From a checkpoint of a small mixture-of-experts model trained on Wikipedia: a softmax router.
Below are experts of layer 3 (counted from 0) of a mixture-of-experts language model. Rows are named router (the router's row for the expert), down (a neuron's output weights, with its number) and show model dimensions 96-191. Each number is 500 + 50 x the weight over its row's rms, rounded and kept within 0 to 999. Numbers have three digits each.
After each expert's rows: "raises" lists some tokens whose logits its average output raises strongly, later layers aside. This comes from a sample of Wikipedia text that the model never trained on.

# expert 51
router:530549450476474530483461437426528523477503508547512524456536511500503629479450598480536473600506505430502501424537433464478540443477459549486533470592477514475543338484508529558524518491503512359424519454491488448457416532508534489534497411404457473490563464521640501568356629507538514476
down0:510603403436534545478456509473565484517460509512521503493484504499520487424462479438567501421472416508472421482566442506477425434569523390441465514472495409482453439518423440435522509472445454381388508499516468562456515467497474495503450488444410501457524546564415529535481497539576369533
down1:482471502512492419426500454530425452432458496523494461519454516434408451456419433429514618480557469423445501454571474519491504481547475569571498555463563467617532529566572556444494496534460544504498506441530505538530536476443535449520499455535593420602521478403489519508579491377489541541
down2:465467518483540518643498462552565513502529528605582541561505548478506578499470441526561515522548545549483448492433492489528464585535555534438513482568503463480476428534486402566460540553463499539425522550518506547467505529424428505419497588423492531492481520486524479478466479526498531550
raises: "-", ". ", ", ", "\n\n", ".", "/"

# expert 16
router:511470570471464476567506493465473442433470413550507556483513522559463541604458509511494557512470591441485507524460507436535473450524441512514606502513491531533550565599534580526584475487472522530530483535476660469473503475456460472461513365463578492482458409486477425499484525494520531627
down0:534445533476573458560501505474488511527510483537476509546529431576531523539506413529526580520534560482500498512412477526488511469411499453514500484500522519505502504456541469482485506460610501540553403474451582512568407514486517476562466394545484526443486541523562520476491406485542437588
down1:534493444478481519481497402462503466442543514543463391582414532571558429508514530559578445503456566491408528527401483497450563479473508443477543480463432472545526507455470576484557406482476547506416457492580518510495536479429506524514509502512565501507478478490459529551634500546469562565
down2:470506434541564457490535531559524476527518453496647429476490400476465595522498497581511523461495577502539539441395445567447543530499557408446475547414511504548568537519442449551631505383559520511433500452539381527437551579422470443530483539472410589514603541473486480514508479549540437466
raises: "(", "and ", "(\"", "of ", "| ", "II "

# expert 40
router:503516431453565405475533487590479466480435465551489336394517438534517481563591464512472379583509503499439457556487504513543492516524517455490567469482466446496575456544521575481469454505530480443507464548489578371482507495475424353518589423460560567503470596539444445491542475471513439541
down0:530412496485416467510533491498526443519470555515460508473608434501517632532509491468549573466443525532525489514415562471397498536512572430481501518455478499554414560560473578438560555541514407541345452454493441461478501521572480474529443459547427500485471503541516525545551479493462431507
down1:472529478562439474423483476529392519402545509527409523512509533491499499543625527515427609536465424467552451499509419543399554541455480627476570605518509462538444510466524440516444467491549496479429501470469484510428490446529495389475446481388526440461467539466540536535498447547546436497
down2:511552488487493470597477595540519517494558552543354475503546388517520569502451527506510569490527485541578508526540487463481533465489519463534459498453570512443518447521401602534520501534609521424493477515545519484470464550476474539568486478512525498491470572523428509461559519426506507494
raises: "the ", "his ", "a ", "its ", "any ", "an "

# expert 12
router:514457472557476499491526454396387424510554445414475537389460421447508534426520464514443562455490442471536502510502519549539477484508470472504554471556520458478398547488485563608552443540460503542548525441418470372512532465475494550424502526474569581448484587516467508539475544494484530446
down0:514431521598514494570465340517482495502454497518494491410542590466427488448508503499522451412531438497514505455421554473390521562451423437542496453478483522518328542513496578523540460395544435507583523483500522490522496537478470565494542582358500495503565515474433480548478569474373537508
down1:501411561603519516465621404503416531584533467475400520528510463549499493467429573537529516392506476594555543464487414495535476469580454501450448408325539488536393467482466487567446527463503449495472553435496484426481529517453478469535544500556523534493532505555499485505518509500530537493
down2:611541502547535447436439459526514546499449539498475462481531438535499414503483538482495476425521463590541575560452465450540533555492440545454520551502450481460541570543569513486572576572477398499549533502500554524520571457505513575485561510533428475526436489478563470593573481414473509473
raises: "- ", "| ", "|---|---|---|---|", "\n  ", "). ", "=== "

# expert 11
router:465570558508524490423579500371477519530567555370539568441519456574506456462443485519484430483509429500517487527531518541417505527425470513508450438427487482583520536389456453424562447517531483566543473511480654550499533492448582567454508514477520546543488560520461366544550456487520523473
down0:423448444385530529425431530486492582469416446474510442553377438474481480488542608552538389583453525483488528463510460510514458561536554539412515467482528538394520591490515502531525522470544436533509564530496373488443559490518483427482428462500584415535475403584506479536516524458482553544
down1:514522522422461533518559439507543425469507508551453452526558447458547465444461395554532546450443553560537548475475481560600514497475546557494498553503479529486527493405436478573572486477432519561543509395478436435437516534540473497470547507477572442547507542522601539479422558511460524570
down2:548462383584452515500570466599470483482543508462537520428562421508458516462508501463483540469518483487447545538542449369515526521566563471527511517517574446399550499466522456513478514501469546458481573547490631499537569518517433542523578425531521461564532498565517505433445505524495456556
raises: "including ", "however", "which ", "but ", "then ", "although "

# expert 21
router:510527545386475561476565511544474524427453499432489460561596573540483431524496536488457567545499501450493559522490476500466459508506469514529418468496499496498542524513628486520551501451498492426465483390420493486519482557491557458475465440578483418533557423467589583464448557505485546499
down0:474580517580527559557455527522452552437504536582492420458518475433519516449582519450462516561497512498407486469429498605504510481445604464511584552501496577514537572537545494448505601585533540507506546484507465496458506527540513426481554556440515464356504518552505522522553510483373478490
down1:537406473521586521515515462520511421493517459436470418480479476537431410489506572475508669469568469530510542536582492490463472515518512556391459566511465388503441522546483510541474532458424496566453513479500469475416555454514469498467502481423433526410544411501594470482491453510521473505
down2:548400528577614514508562480468556409462575454484407489486520496611501513449544527517487414473526537498466527472506505570428584463400498451466494488533588464470475350492491590511488587532423572482509446505605523566458505468551534505498475517490481535486532537442546467499547450595463479453
raises: "of ", "and ", "(", "for ", "in ", "& "

# expert 35
router:558455534547501532433483481400549535480441527445470551520452480666419551518465595504553491482464513447474504422501471600410567478475451538479464484519473567434360491495498480443615441443514533460468392457548539399546508485451529552538561457441457512453607528525484456564513492380517588514
down0:398471546477476485418476443472521494571518490544453531546519474553517583520545465508459511502530456532522520481574573500521455526533521510486422572462499469590515588428421468560504494478499464574495542391565512462442514392546453488566439542577471572505574470453495461586490469530544517533
down1:495519581452553460592622537487431510499537429506570463517621539504601539537574498543421547480512400479475530461426502433504560562444588404522529424508500509436518530476524495446551374479484505641484520543479416434562592542562503456544433452461509470481479578509535487479513517534513560513
down2:487499538528541436559603481587542490523574480524523443609522564522467519502525405373483515410557581503514537466490551526599449519519570519533531505563488438585552528507567450379535452515587518461481450489492528490580441580595512502521494504517481509511374440414520467521531594499446554434
raises: "can ", "or ", "("

# expert 48
router:503398440475557455545507466488489528449513475513529518425538525536517475395490466499602519545519498486488522483585520524512510523480534552570473530521405551578572515478471465480504593391462508443484475546463481476469447531480478511445575483487427451461556415473526442471498473488476412534
down0:517556534531440364502510456527457444498505601511444485446538504466498463450519448530473486504572394559484556541480412551534436487433532464459566609456411475564438495590564539540508513488504504548507444546475523455536557492567447544448554451465450460536461487490516428479448398555418496457
down1:494553447523497503523584544634579592489423559482412472542480589562546479518458386481474456467379525493483506558527551432612372489520496449519446469512540429521553452511479632372534495473485472456486654567515501455462493417539539479560504465451597504463422512440462499527477583400426550538
down2:439537498583489493443526499464474512549497504449503573423502507462535504449488453458506569571402510577529508536429616488497442517514616527486465493467439461490495518489475472549505518448556571411521549529507522572491476495454438525437522387513552564486432503500534459521525630509488400527
raises: "\n", "\n\n", "—", ". ", "\n  ", "."

# expert 22
router:482456499474501543494422428493433404468465431510543423437547473463536466501591465506468491488530470481542485498481534533518438438542507446531458474563487510504405535521468518554509570599446501488527494413572451486527496454501442431505498585495577486453496542506450445501482420486497468410
down0:410474551502502517532603479511470526504465543514514578501482431489534471499447565590529536461525493512452472448414513493488342518543480530527515519503446483414472462536494400532608562460503462520488478502513592458522438473571484495444496588507492459545509539637437420430425486478475559428
down1:471457535591482580587490487496414450495562506453477523512380551569406507479561582442593407440502490533495466412495448440459481576531514524512428379495433476443459458467469473518462508485488587496429480489468481532457442488495443541559385494438528534486518481523558490499394458452406498547
down2:524528478493486432460544447407505549419496531484402466509488568517528532532480594496522547487497423530482473477571431554498315585504486471503499550488509376571462521563503525488471496452429564453493548489508561559436417546467437483605524423451563517582471484415462558474485523527458455501
raises: "==", "===", "=== ", "== ", "====", "In "

# expert 53
router:479475585618436358543437543463486524462471534502495557373520504467515535498481467488570446496521536474423525506482527599501517532507544457557514536564474449431483473548480612530475423618519514446489441429467579424413494474479478513446528439488484492453481597528518493423565509516503559569
down0:477512591468445518473491543474506564444598415596440539528575449511452536542548416510513480563462585507512401592503487581466464597574521484474487543514493450503579513540416500519542499469514513475532555422546499505528480495426523496575491423503456594480441541611433496356488489489551531500
down1:544571398560554541461454484453466536505486441565534469468574606542472599537502602385376510522567490489516494532463377569479512497483535480495539491421486452462502512461462483470548620518432546448495570475598447502492459455547510572418545505488487528570460481387488575457535531483478520555
down2:492551545493484406532421438493475482562663430509437508510388562439452422518467505514570446489419525412553532496511445505549491563496476492383497548532532455536479504576582537531463388470483572508534435503515567565523492557499473500535475488510576534497550472449462463494502486444455500504
raises: "the ", "a ", "his ", "several ", "her ", "an "

# expert 26
router:492416428508505569598521514474534525479471498561558488436502512500515423559504508503593558475482455563514495575493536446528487479492537422530536545550429552439530548500480522518540623578501496509511511503609459593608492495515495446419575562454455464442491532443603541584462489533495377447
down0:567489483579499517483461423535509534381456480529551599570526579519518538533473460464486503532482474493527455439535567476505454544420477597381560463445433505483500515509523399402531477457476509544457489426498475494500481513531470528464504472476567532572499492450508540500468522508556521513
down1:494487478492485467436493505604476432431577538512569552396541457510567497458518556451411493365555542533459550516467449463468530443490478494480504522520529507488489519415423494459484538510476419500512616464494470600497504470474453489505501508509491510502439420543504537463365518535497450556
down2:563495630436547420580426520406481583553490541513549580535464504428466470518508502490571481559595511505468485487456539406548461430562458521393534606528518456602593482487489491584577499481501589543500479529494579575488447554621473477505409429482439518449540412562460490429572498554563466479
raises: "\n", "\n\n", "\n ", "Member ", "Location", "first "

# expert 30
router:496413523534549459438463476547531541488453554501510457412505508573533470544433495501473422497501509471498494514544503601547542400467422419496557562542437466617517480563449582538409477457559503508453503464516468544459479517461511413637523552462444491557484498480524571489429463485506498550
down0:491590436509515548376439538578475538524472560409496555435480419568413481536522444455526500518539504475506428495421399411485528455454428491518583498571527539401565515535473513568494541540487508571518492547417506567524511519483529503528529493543403452426537401500539466505494558477548574617
down1:457572463663482492557500460501491579453549429464599530508484438492594425513461570466506460480549477579390464484496452513456497572495539446503492547515472501545440489487522487589521512540476479431479508504417497500478548549554460473439491538511517548438563494511521421495491517526521447510
down2:485525460525481513516569443466475513521473483465569439443403427596549532567517396449497531505495543504438495530492552465417444468509510524546423402456493529582445438471499527511514552517552447508480470461460479387506500458561465447457440597485491473414493472536473499575329536435465501530
raises: "\n\n", "\n", "]", "\n  ", "”"

# expert 32
router:493441412507490417492478431457492506535525524469482496571439399399509488449526478540545500477483528485436455510485517540528448564504602606468449448467512447454573517578568384442541459536425554592532472577489488498509519468538454450469451565601474581624467467525477448485527565450502457483
down0:511572511567470512488497537561412468488542492601497449495492430441556615382527428549556432551593544525477503432517468451483645477545528549485535507517507451409579526404479494515493467429524537458562446573464456464519489467513605525469550563509509468471438518521438513545549466465443515545
down1:485566472466443585436460470537502468467463534461501492544472542491459424536514418461535565572498588483542522595463511491513450582524594572546526473479525539585527506514540538481555505429506459516488502493477554516508485499476462496554597470434474516476466507472381521557448544473508499480
down2:542499506475539397602583473477540419617455502605460519426610478600489498476460556483541510487603494500548541521463529530554591625535541466555492520478546550484470507509477512534442590542525516573400456572536377466505538527491550547584490554493492512429568562494506463533470495497465410525
raises: "(", "in ", "app"

# expert 19
router:518511445561514542550440383405455432488492435480518458420517464446497532464460462494508515475515443442573460424525529492535473431529405437511562454545482459570368544573552461549577522429433500542559488441513470424494517468480509553459479569499525580442494503524476524572435541485497499446
down0:513553537433476573567480546477454566563542536487377447473602515463496539595503418520492458417554498419408542455524537490565570525502523460474402559420411463544452493492557472499518462559582485452509478463485502463471482495498471502495476543462492505517469521587465492443550523589509545462
down1:463548524455538532534591508505556560483431522506562433480418484453485478504483395533503472530456527477500504450473514468523472541533510512514635498493499478478457466457543554467465444460577564526450440515520515445520547456512566497569561424551464443483577419600505406572553481482513439473
down2:515600463510549431527521525537508520532582550461453506551532507437424473495545490522615514597509522491459586482463510398509433411500491550414563620545465440502477441584501471564492517524586474535541449585466448492528467494448443436465471469602568520422448385546483406557538573450484553456
raises: "- ", "| ", "===", "=== ", "). ", "|---|---|---|---|---|---|"

# expert 41
router:477431499408482531525532532573573512456463541404494478458576525515526424533518519514481567540477556518497552579466484441524512476472519542477507460436580546573546486509590485508580470436520497438479659422473515462531505543472550500457478519520594504481494469503563400414561468545499535485
down0:460405471443456577408535538609496526426487499522569518482526467531555533564466435455566517512503533516397480564392503527549549443473477458607518541491533495612559529502587414563453412454490579489439471476502466471497537437484604605517537500504433552436505524496520456509472529606472495534
down1:402536442488500530403497496469529537517434559535501468585542511497480499452545477524465404519453521427468401437479460485515495545486566455576449447500535515536480544459597445427476480459584507563468445477539433584552569535476449462489495431463502460495546543497460654363460560500442469551
down2:470544493545524493566483557510498478460473527612464588404437463567614566523516511483565508479582546476483489479430517573502501522511462547492520409514518496640499517526491523547631545497484490494533503526571481551541560394473529487472399449536569573529538488481565541551559493489424637568
raises: "from ", "and ", "for "

# expert 2
router:511565586431490499521471496462550485518462539547488478410509566465546549426571629483354556511584494446569486358566412441466512498465509460445564513452518475576405463561569504567474549444445496503507535511425520525464524489504613417541400439459492524384433399500496562525525431530509505552
down0:502453443530542513428416556495474537581536523626543600396478452543524440579497491604432438421536534543505451492450541460509431484502473423589532567496536532581535539522519459511522548508604487497473446492524580493620473543434478402558465498484461585485446421564378506499498560514500453480
down1:500523480449538523554490573438501559531505501493485502502459480450432556564602535456518512436551487529502417543492497482459584478502465444504467406534545498476536411525542494513497551431475520543567461436521544443547545448424498494636452579431446557425476524476514548417561555503458469480
down2:433464517509624563482478482511500512507514562463581489502463406622510588496481502592464444588441557475593453504504555446474454507458502541499538538540450498616509440463513515573507558481506458505523468530482519474478465450523477528465490509507464528443490530499505518445433531511454477630
raises: "-", ". ", ", ", ".", "k", "w"

# expert 4
router:479593462432384474524538550521360551488492529458455517548436493378466594511561508513441449483489462498587512358494453408471517546544453474433422566571432448436439515524509571506455495565514493512459521529484456537521495517481513452430449493438440488550536474494479517525426567519513463507
down0:601562445491422496446517505468460485570458454456566546558520478562468422565491452506496464442434447493464492470454469476496495541606601508357450451468408554552455516466450427511585530505469501487462550496518431448422590586379511553543493474511631513604493413565547456502496538529544525512
down1:427504492500462491463505553488493543509537444475399561488546433578478459461541587459392492443551561468473548534465465555391593504525493419470507598439431508475508553536426519598554506525459538604484600485512418501501549471547550505601574462541398489480478570475522574607549566526450495548
down2:500515530488503523548508484467529500454475572458552504517474484530613505439501503582491499510491547446499461493501508504525514577511558498435501527481452460480467524540605495489593500514500444516514460477440465441492479491428491408500547573443550525450458572475610528479494480452485483521
raises: "of ", "and ", "(", "& ", "for ", "in "

# expert 63
router:503521507516511447414503528449374554501512409629467562499478437428386510524475628517453529537529527484587493379474485407458523424523444592507449399525532423546382596573511461599540527534442504513531600583533593560471458506474461458468570529444471516493548474496504478548534445533528446597
down0:487532480521495547547506549538498572510568574385474511465509396573469458418486479488432595458580471452474399520491556572572499545567526479488564485495477499560563541497547542500551463552483408565494366483516448485461528506516452359485471442626527508463372561595516500502527535462548527456
down1:503539527477504547441524509517504489480502622483474444496575509614501474491441511446361454489592466434437536456570481549487514553506571533537499471575503487535434452559549441380405480478516505485366578428532474461492495516574492473546567550517558483595557483508513491415473488489532528586
down2:467562506464510571448471581400427556548524463499542584540494584480573501469578502530454500475497439488470546358518450434534529465505485488523388465574503435516498467527390348603527507482587488525493443489412558517517573498470593575539407516495519574524521471491503483549607485455572492500
raises: ", ", ". ", ".", "-", "on "

# expert 23
router:509484512520546525466478515428426502547510560529543570520467574542445634472442556519469555603520573528496517475500527532442446419550457369403485363479576432495500471509470466588485563405464548562407523538493521429476426501492497512431461451464447508505474471505598483491559612490501546545
down0:404432614540446514502504477488494493491491550526541463455477502528485483481493491474523483485565490503594507504531499429474482497467517518559557448415531591501486475518429496479508531456563483506482468539506455485582538537474457472561544485508553483480512444572485382516493555462429516541
down1:467467438588489532492531552430538503501440585448471487478494540537487523430473422506497558476523479553535436486481496516485436457542468440526497476537602516611488436485461438536586493448421511473480448494535435424470470470596491509512507544589527465407501443560468410443578501430486478488
down2:527562512582508413538513536557510611464561593623475555499447491464518449555488481566461568506448477465459507510429460481459578451439404468546430454532504504511518521508540531497490457450433528490442482554460469500564509440486580537415621529483530441492511601446521497482454433512414585518
raises: ". ", ".", ",", ", ", "-", "\n"

# expert 9
router:474520504574569484471599440496493519546606525464542546470498473511519506532434467503484400529534532456486486512506520545475484492475461454525423496453474514517560494495485528440501422461519478414484430577480530527474522483455480493435533522519536515449480519508403389511555427466512541526
down0:513422471594526404445460538497456450532432490520485525452526404557457550471545429539472563538500489470534518549529547486479486502463501417464589495490520515513612429531558470487543569540520440519492473479513542417521536526398513434537549514437448510599490589563462590517568495426519459567
down1:384615606439474490422469485528416512610583515545517494541487479522518465483477485563487482599462578515509545470485491593475446522555452489460516539584468513528536520475397459424447446448485479493541438484522565576466468437481507508465514446606503497470464522407646488442468438480534525504
down2:448536501374477554524479527473428560508416414524551520556457592493520490540553365526402572479528454536446521556513528457531448547531494545514552442495536531552446536531560511481550570381513445451528567492450384518499476454515361575430507460410596507500541395501462412460422491447386545542
raises: "the ", "he ", "it ", "she ", "they ", "which "

# expert 13
router:476476489380485558454389516527576495434542499546538419503525527489530485529540474460576478540421518517507469559435508576524483544477427437543468421519553543475557553442522378539550463486533473577541595474490433460551539577479569547464511471661598496519473495476494558461536452473529494422
down0:455433519539467495521500574465512494491573470516527524535505438542418438513464557496445543506432440540444455513529406425553454477461565533461566429389473496463453475555660580572515484553551451480564551527470544506532492436452532508529494473519507542498530473629482431509494568450547393447
down1:533391405513576440543442567510487448504460451547547474561506561515509566571540570455530404453554547481505482502493415456430462517485631471599491442488575534490538466537456473392431438568465553543487451575540551456554490495498476462497449516515547580527511468476541530508514497488444425542
down2:507494541557570521501549468544505541571509525470420518547464522613520478499457591511503569426524481554492436436524468471430361496545485459386440560507538481420475534491494518523510505465502362420504506446461596563474479493458512471506553570476503570616536501467428423520553510532508517448
raises: "and ", "or ", "for ", "(", "in ", "by "

# expert 24
router:473511484497575511557430562547440493478566542570536412478562568585482553421591507479388637545541555478618498574465529579511471413475519487459455521447600530488569541390452552506565564453503473439498481524506497605541426506516506350576434528526485459547493586497490574529533439470476551412
down0:495603482575487502443526543434498459493583438577490494516496443533497503538490496460602505455507499581471535525415590536514535477457466568510522437551558522443592589476455530512516484518515477477660444584567544525520534465478488471443531492421526526530474484512522515459550530554480458516
down1:578523405506453581459476518587448511467506499508466532418517512517494573472389512413549658384514470553513492452534503591485553551533498441511532540473497452496458564493487507555458422513393520525664533358551473514515548460469474399577490529478482521466496476499492489572506521533508473397
down2:431485418471438468485516580472468496434492478535475619463423565484406430553522542478583470461430558479401381478491604470443516449528461559495481505479551570540502480357524496549462517575449532483506441557442512469535463459492411482511516407478423534520497457533428596609502463460511517436
raises: "other ", "its ", "former ", "the ", "some "

# expert 6
router:512534526555407513468451582552497463437522545515411500402532444586499435504443499513492537467554490556472522525522474440514485479468397569493561571566588494496531459508434421369468570542537495478515479520397572549491508492512581529532534468564403527531509462501559502501445471462528511374
down2:534430575470588521595560525443545506499535530415460426504600457441514573642475511537458555543483499518588549463541488534542512455562596465481514400519484441590449512529446448557533492505573506507523486533496549515383517502474408462484560519336536508556502496582477573448466523516532546559
down3:531472535511614409507438510431568478541544530572489554448452511515473443509472472407542562486484487442547531490455522542559369416531474474481454507600521462479432470393405527562510495448451527499478438621509360480478522539576508466435456527505483489431496540587475514421540392497484526566
down4:544526462482545533564484530452632565477496521459510505529496519453528425457556544566477495494426403459498438508417585586487491477496511453460487449545551561491473350562485441552511483374575566426457460504507495514547554399572485539473461464543481526481468549505456540478476557495486591476
raises: "en", "pat", "ab", "gu"

# expert 39
router:541386488586554500474493505415564521606549500406499600461429379555505500425502450527497469511470541504433453561496535577551490582482556557565473487494506525420471500441594422519568499511524554579485519517453510518558488465509474468537545457564420465614494506510395431571577620435517487518
down0:400521504435518536455446405500553541577523488548510474410468553524575511480471561484446411498440478420529549542485482539543552522520501444408477512439531544451428484511552469482452483420468553531503443564574385484518538493549495507528440497533509486570457510477500504471463498474470568486
down1:457582376574525465537468494470498572525550534443517483514565430462464574493550513581533490468572522648549511483460491450495504522548523542566598541573534472472526462491545485528511514513463484532491555471513530426447408534542548494478531507633498405464508493386537519545560477586540475545
down2:471486478500527533484561466468438546530585484490508462456453568518446456517543562504454434569515554438547598474524507472446638546548465553528524522495560522484456397452459496589520579467505564622429489524541634546437395572591464590549516528446484509546491555495476538473461513540414455549
raises: "- ", "(", "on ", "of "

# expert 49
router:463409494548549499556512447535473533469549479485483507595431613463508514541505487520530517433477491509562454555497506477510532480535499536492504513499461456520487524560412434533442581487457477552480526431534467627487498513495475520543480595472574534529508402465450430490438468573498490518
down0:558483513532554517525418426486458494533533463483546466530460496515553478555509575573489455482452366528549470596395553518505554435422518461453421559467585534585519419505384455501536553529469574519491580554569497576477493511571487456609555614593476549515521525465444448463520422528603532553
down1:402459502566509396541446468528476568482536557514554508440505463471436518521461478495458497495498519500421496489607538512558556462427479493484488600536502450555528423515470562484483497570433586503452516564525439476503541471598630473461467493534499507454455477521587545532490395515445470474
down2:517499483500551538525511519528552473620465482483546527453480539513573466517481441515509561550502454572467541442498551460542448388489503521520408430480522510470585492454489416614564489519575508493479454456536463508445527392522440445501503540428507409435483455537412542460500465457541510559
raises: "In ", "The ", "This ", "However", "These ", "After "

# expert 15
router:471416567418502566422413435421499490478504417490473487554464575452465497556543559464509490478473521440415505489538500504547570564501543539560370399465478518428494585545493429538525499549462496428467559435427467527498496535477530539529562526620492559585487458530449528411496467442510442435
down0:417522380410410519448483590454532472484509534423511527596470481520498481586441534548546596549467413539541436561518534557568452478525487556510530390461439509482488563526531502508461405437536410434538484517528582430501551470504505561477489452453564471559549493553499462508559503530539469492
down1:530427497554409441513520503490563453515535523521395486464431487445480544563520486465545390539453460473442534481497508401511450501565544490580511497502484511460510530491451508484496422514422623426505384523467556449490452482463421508503375478585501465547529523517512523480440541440468519517
down2:598535513544465571596454464417395509424506447523531447557445490413539417442479566539528519499499543574570500471525587385605518483566487440500472518507413586527547570487494559472564453499441428465543446514499509512505487371511486516506606492553540567514418548559454513521496525430451432472
raises: "and ", "of ", ". ", "(", "or ", "on "

# expert 27
router:489527458429538556497439504537426546464470475537544538496517520513498507379521486500462513465496523520547492516466529450543542541514369556519575558574485495634495535390473472542386460465572452475489477647471453478515571481484421531456568469535546457570466550496482586462448500467514518514
down0:510459549411547470467465453442531470426449529533519452565477413510518481494511418545544482547500454517532464470520485608485558508555567468412431509371459469498469493486545466493519474572521401575486547540486468502462513518550552435496415516513503511481488523627501550504482518538574522539
down1:452541517504500469560531495498549556504424500541498514563515400453527472470494496420566513550457504637510540466479560517513416477488478495499496567556513486627496485486492513486447451470552479519501516360601515455527525432486501458509510494510506477456455570506542464530390470579450456562
down2:550552476490473501444515502598483584341426463496475439412481426396485574526508526552491514531479514491489427477555491449533562594579575442513494471550444574514561527488531494543515498544461443528595474524518446459495434548414539461503483445514504512487490487609387539476493463514522528541
raises: "also ", "a ", "not ", "the ", "an ", "made "

# expert 5
router:507575511520488420442460525556415491461486584564491526532414439430498537534598497481454504451506520531499500501467469506495565524469482465513533476478561414487615491584488521440461459575479479494455492551448487541584526506562377485447546496466508490432537537497577491497541447452517424556
down0:442542529576578501476466475526559537507593650478520570405467444508625505464525517508560538474478443558482400483543385510487521479536468551547539470389505438472550468489471483517491524477539457494493547553453498509530584494524481526468475537473560537374546390472480470523539497513413476493
down1:493480543488524504490566478538529500478501543526523471503410528540559504460477506487474453495496507536500461493410430583513575454476530499501403476492500548437510490521387569486583505540461526485644471486533519580456463455568637478459504538530429482571544433509442532556516423491550603535
down2:507526463522510438405518516484492523630480529498456539591451559582530536421544537557487525447519539413438535547543580448509571498424538520530572562461519538522517437431504447483411492479605446465595555504545499467422597463470532544564532504554538478592548535484468398505434525416550487505
raises: "the ", "some ", "all ", "sp", "a "

# expert 34
router:553498452567512479423439533526566440568469562472491505505513570507515522637462472501560546490500436563435587525567464467480496488508558572487467557570520552459535524524462521474459503420534499536564396445537491496568522457454506562577522470529463504548519522510608547502509580543522591605
down0:477495470516574504451403555490492611492450518544601514502360553483470503587466574457502527545416486634489504465438463451501513629537476567444395531489439526470502465506550443510516573483554376474417424520480458564514508468500597446550611550461455472532452450491530658481428581581566515533
down1:562482539516494479462480486467440466453455558536512522430589502532452602573492464413486449624490558524544470465498490488478593515472473526479391560461441420530562466559604482480533503454510470484443455473585440498499442479523515518531508564454521561572374530547534382423455538531437358530
down2:544542471397540610426447515452459512527527484500508567571430454540502492479561471468458558569386489502482487443599521439555521540445430517574602464498497483618543562582468491565420523490516526419482559460454414437510509501601447579500505545499508529542465487585587574432481444498556429488
raises: "- ", "(", "200"

# expert 25
router:483592539564558508482559516468515454586589552408544513453513560582526524463464504528470460480498443513541499558478512591437486493445475433493557524414543490447523473462441544427499507534522460451501470577601557548499532501515502529556518663588569528470463505506479495533557438478514515496
down0:499487552503413594489467475543460528441458490546347479502493514420467438597550483420444527503578508472519510463496532500494454568508587502479421460486532505477495517557497495461449510475529546490393489497468448542554477512421508438515413551431482435488479489519523492418477471476513540410
down1:564515505585497487463501417470506482473481490448477456541490585475418520446469537517523446458522423478478444453505462446461512455453524469464571424485495560486482472476474544526526619492571540557561510506501491587448484507482482515526407556452566513472416433472533550474494552619391484537
down2:479421469506574513527462463503517470448434544522501512577488592630529558555464447571552466466491514579461500540537514623548600553447488426576466517500539517448471466482522518498495522510552577481428479499440526450535423509542591468452472475479527533416524467505590505489404502430516606514
raises: "including ", "which ", "where ", "but ", "although ", "though "

# expert 7
router:508538460491419557497553531546472530517555545433494448590503549466495527496517508483423522431529506415543517588500452500523479513491513551526546526447445577497498392472472550350463464537563513417502465496562441472528520510520512405544451507491482489457520526471598489541412509574501478464
down0:434520521472483514520503523603600458466446512578432588470482503507552577520433553513412550501459563497527456521477519571480523409528541454457522549482539536506510428481447419527562489471456472503514520493533498516435473429474478559493477499536442614397506478454568575447529424410516567485
down1:423429513459402581418509569467407457480516516554552446485471551544485508449498522481477425534519497469476562526550551433430505490554554568517534547486530458507483492551506440454427591479500536532470523502476432473410525475537451538495530499534497447574454455480534576457609645534566452460
down2:458480511507532526538455442435499463415491503486506490385492460520511470459461433577529452468488533498509445462392447482420495429429570481439446583590497466499449369563395478565501517382456479507460423491506579589554548423588540492484412569500530461514492547540490408509539454409578494437
raises: "(", "and ", "of ", "in ", "or "

# expert 29
router:484485487580520482508512546536590532509483501515463552524561613459440517403492520517476542506553425498585472544579516507467489510463580468513386567563546442622470551516554472541531493471555491514533460645523456519528506489471507572475417418425444600515462454477424539537589482477514468458
down0:527512475429444468545507612510536594492492514378525494556575435415512525444495497562546506465501483513457427523398516450524561604465496457487442577515492431440476449414574418500502526351479586484639559494432452518509581417479552452487522484573474490427575507536499466498442487506539527507
down1:524516491479564492439438506482512501500542485512430435468495502547538467503404627375495506536443502604457618484545500556504526507491433537559543502495459543436526470540476470496397449561495476496557613438573464519513469531594484488538700518526567523458589530478465535459517460524477593535
down2:533423489513518554457532559519526493477451571539596521447451544590445582530516485585522690554357495509569453472455523443579394489385482597505506531414583544452456447502511435398538423507505499492594433553497528511493532480504405517468488543589390489519429432584493472440467458499435549563
raises: "same ", "entire ", "new ", "former ", "following ", "first "